Experts of a small language model: a variant of Muon for the experts.
Below are experts of layer 3 (counted from 0) of a mixture-of-experts language model. Rows are named up (a neuron's input weights, with its number), down (a neuron's output weights, with its number) and show model dimensions 0-223. Each number is 500 + 50 x the weight over its row's rms, rounded and kept within 0 to 999. Numbers have three digits each.
Before each expert's rows: "mostly gets" lists some tokens that are sent to it at least half of the time. This comes from a sample of Wikipedia text that the model never trained on.

# expert 197
mostly gets: "ations", "ies", "ities", "ers", ")", " children"
up0:505430450550505483484441447544421489500608433595453571426563411607489498535413506535487401488501452459437461426604527414512506604482462505570510484494554476547558493533480506494428490477549565466428571447462522534470553467413513479491571435402475485532500404488422475476503482581501522481528503541529509517525517428499513566444469529519480529492441502579469452465523549466575472610534440493474528446568575482490525419529549524470478498563524504462629449490480487478517492520511500369396517518537470569632576522497462503530475580544497451516525512466569518572467528543415512470384633377383496478487466508518487474515514522499460530537476456507436553559484537498477520435525
down0:505476406460620573437519543589505445406478440602482450581496468441535532431459391521464494519559506430593529564428516536505489466471522493586484541550506473516544380534471503533497510555443506455464501460576433357527521502467541526450581485469584447495560531590486567497536528420411495483514374547443444456440494428470510463532488502491539519450466566466552494460473474563464485541513549483454563608411498479438524556559555472480482540512536493577517454534481483483545473516567507492482445502563445471467491524494536577359559448380554448432573548454516521502437555463504525556522555473611516560449495533537519522497523449414504468455582497544438474460479458536577515516530

# expert 200
mostly gets: "iya", "ina", "ana", "na", "ia", "ai"
up0:511515537322609409514567547558477421557508509567524518512560463525564470558396436522515467499472567526561541523461613530531486617571503473510561503541469492513493510512544552424470516489519528492474455503521500545452445532548480430492533485465486427510517490441459589443553559547515422473546444571493498459478542535421608490412487507446579498441477436485421532504549499482446472495442498503483507540470473450530483413525578443472431426477500425548469539541455605478563538442481542469408428506494512544444445517538516504468506464478543557542571415453484539509456539515527581419495470471547416515470538586493547578451614436553431412440572524462494472405515486440595496475585
down0:520479413558548453514474485486519555563529462453459488544540578464504570433611470417553589492442587464488468456436430537504505453541534575501482466462526466540518484510427516551589555458383558542544413391560483422488506542433536561535386536508547487510521497483394495521506455511558505539539504517525429484501366495544449450560518580474560505535454541510531532447492555526483461393514551388560474421516464500468597469475542493585528538525552505475390493490537538531485483522577498559445486480489588551588546432455519534532495558446424503455347490517433490474527469488536490489600400546504511451500610508472569400487478520529544497488445503506439469529414462509550522549494

# expert 138
mostly gets: "ol", "ul", "min", " El", "il", " organ"
up0:456440511472484388470464437566440599505519487538499519519498424554453582511554545496568580519541556410513484447512472435529374503482543526485384613518439527484550508542588455516541508492526536493486545506532501490512487511455536479513507614529546492455549569481479517533503504484460478443492576467539490495364594416625472455424486442487420545442499566562591532483518502602485520578365487488419438451524468485517486536496508533582513500456520580464561466613507491528519443495565492473571487455582470486405441493522528499415477562523507428451536399534476463512504513515538475532436522557566430445552452454460571515541447576545433376522505491470514435492481579521483519559516
down0:484552525543489534542434537415519420446480472569516519396458481480454572395449434507413485395466485538526514465576503505520559441563486604318529535582493455361389534506564464531523504503509550500535459512558457555395505502516490512474526485525569428493515479519543468488450449503558513456610520482432480580515487544444486512505478464414532509352533499397433533519480477543424405479578475502490486487489487526419541527416473600481532555528475487540541506417515589493540420550474454464505500508461536560504505495428486557502499488555486510530522500513563444450532468413513539524534598481484475573455464562415483483431523495561486564509524490536461495440480602520411592473473

# expert 74
mostly gets: " sp", " K", " Sp", " Qu", " V", " Sch"
up0:514452518560471531594413467414464468511530508422499471493429564461497523497508565530541489545546449422559566475508552458500615405516403514469492536518486538514493498479413497553591424478442469475478456551409582385561492478541516370515531411490610480569424522490492531521447498489542526592461558539537489549512538566510512444520532449458495553577491542483475478533525425492548463450480491512496463467429471429548540516500460477484467437550530526413515600473481360562588399482418540473469596468475488417405504452557543464533438529546426464471497480509548556546478591555499462393478485597502484485474423544505468444452468524528547511479514496395435492527516495528470568581575
down0:516445451465503511513423582558439419504592551453513508578505521483410543537486548566555513515528561547604528456450482441487512540447529516556507436474547479507472489393447608427514526441445580521498617549527494466458455548476560533462518458418445470585463503440512452571661469464453536499597558497559479543612486461559402488394395582472442409424506506542518495462531484572485480566559561463572467533549501437507462445446431447509549516445527509531597531447499514556531463429481542509534450499447410409545491407562500498508521528469487494507445463533433470418463536565550569483493493480482539450485519458521446536453516544550497442597493556531498529480503545475449505493420

# expert 245
mostly gets: " B", " G", " D", " Ch", " J", " H"
up0:547471441499479461450472492568488487599518451498433482452481446476565586444493439457563506454572442499471570460493506564419483541464577595538459520515436477338570406446599467471460441416534508547587518527503511519563515506541484497456482504512439525443506514395519509556470422510588511449410539497546541426541517462590546495436441464537513524558534491480464512446499488501431416483493572508415511482561471545556445510468492432421487432511494575560436520512486573534524408591474569479584526515500586593510551493416508549566398521467572486491458438564586476522531452578502508468525473378451442541485495409512510557500542504522489526574506512470496510558536449503445429415427
down0:449455520563578541521529554578454512508494497493474480524519486492541459458454569444526489567523515420461537498537525508555468441460434445398394510499519461408520586586430523536478525566467506459586476496530551560525560523385544463550491443446449458477449502562493518457580510383466553494583473531434496397472433441400448414594531561628455471512479516461538543487474502525510488533538408469455387465496545550419524518574463532505471505446477495529524444526561520497493566510486461490424537492501494552418398532590525516479538431459576570434493494552535481474435528590557529559473463576442564491424527520513463431458483499561391573588486520466582481507448446508420556564496

# expert 26
mostly gets: " New", " August", " May", "---|---|---|---|", " December", " July"
up0:389463522449561581477351513491493464429507453483493519511562535509492441464491539437509437518525470441509523382470410473542398574445476389460539422444578461530601464506453497581475510535495541492450522502447511477419464541488443619575457454382513478520501429465512576463472519492521493482526507474566524473484502498520474446586505602422498569462535572543585555495498540469435548573504459433468540569533504456426453483493511562520426566508560528547612466544556450437569491522456578522525372417515478559484520532456505542547487477573558445517427563464460465534540557488413472504444463537472498509521431450548469440454539573435489516469590459519524440432491502542520544504428
down0:444512525472482422578509496447436532474447505556463484528441447414404516469504573568611543529431490524482452481613516491537447624429408440470542519507442547532627495486505483424508476486518437463522543445562468573583458484436486442508505522570567497447516469479492500568483447547564525473581594460472427557415570530483525558596516533526425455425564543465475547363540454474518499487603490469541594557443348527563480481471546449505524438542478505466519399518461541496498451490497549494532467491550463555537528554486485488475538447418479554494488502466524463511512540470470459507495426471444547568440558478491468413470492500501455538550482554400464556511521663505521487496554

# expert 194
mostly gets: "ities", "s", "es", "ations"
up0:598531546556526496425492583450432492498444512513540482566606505450520468498548472547616533512448535534389556469495517497520496415489461576592507528540539577506421506612503403430505525423611571509515495534448553508532482435380515533504482540426532591504444474529508472498572478474520439569553416514509486583459449542486518476526584350485502510553505494495441506509495564520496525524449516410470499509457465602486492455587527391547481541554482465513556478589529551473465503525622492500490582471544418440543469503554465558538528506438453493518545540472442525424613385532542525453462380498478442559453589480503523529540481425495538521505535499500537508483527487459416500534543
down0:445449496553513538453440473463545476479552540548516579464484497611534424406540584453527498519469437492553429536473482462563512503498549562465533501471534505484477430416547571531524430556483484397480460498516464496487444494481510404531510448481521525564515517558595553474557516403520533346434549442556422380476569441556523492513552590570583546528524546529526529566485477465481457499582517596586488444536464498459413551519491537506472463527492549459459503507488480626468562510381523474570477504436574477497620453503547575532542470549506474481436467525410500540457562508474446535533602475444481464470360496484575482392507561500476484436461546475529465461487492433549526431510

# expert 165
mostly gets: " I", "é", " Peter", " Charles", " Henry", " France"
up0:523529495402539478528445540517531564500446531502471525558521515439494505425391572509557451491455494507421450529412497488515610516488563484511485493528537472563582510503354427537506488610434490529506592555533545510570465453528517417501463554432471479414497417519453551519500546502479454460509478466481539505661468480534611445518578466498515555574497487517470513461556503517543403473487526483457490513401417393553598468490516491518548440529546559441479532561485432510475445493590568522514439475371424542497456505490594534503451550480514445403563572507473514436497466454491461540530460468510532580499511493473546438550502570534556463543512519603575500628509420555515511553535
down0:564544440577452428502599497535447523521491468425520495567573470557476465550448418488560487513509558520587516460552448472562488491489503504447537430465507549553595475528459528489451406487510489486491413435487440403393514610470500497389422482481531447547454573473479520544393443585477499430521497548448485465490483463440474460408447458507517559510384534466550622500496440560528513499502488597508577470494488548447578478538500499530409601546557436475535438501530568466488559475491449517583568551481507576587505401505512504567529439525517483577493489387587504535546451579491579415462526524564503518512560545481420537445439491505486520506489467473560559425585503470531548503506

# expert 217
mostly gets: " |", ";", "---|---|---|---|"
up0:419442505521586531462426520437473531414579460568461516538538551371502502556556458450573500464486437489528533459440540381535484503571535427435580441520524456624362549504508502475512492521553523497512500535481515525475469417423513529497479456564567490506471432494435511446528525499510573480659539587525514459453536489487554519430540502556509487519541531476455538438552576422527489474521408567525577549375569513464446424461517462620486412450534443395519446517500463487567544584531390513529537491533541495486453492452515487503488493444550534513463461486492528477478602490566494449419495557511538504484503422510447547527443567535462496576552486559556501525435516513426563535574
down0:406504465453493486557539470560437479514447447504548377388437511511445613518543457470570525498471543464440520474554507466562500476405482603490508461473489588472492511523452413535450534565476494523567481492495557528481492598571513478451473455465525503469437435440553529448426503451527577583459534480490553538505614498468477424538504600444556458476557532585494503558534499565512449524523532547495456589495569571417372540496542452467536401447479556514484424453518463491432651484460467599503505459513491503502477444499473487561544449568464522596549483479521514531389607563530398469538480478407535498497540485510437453483542459502442566566513479503527491496494503573494569398518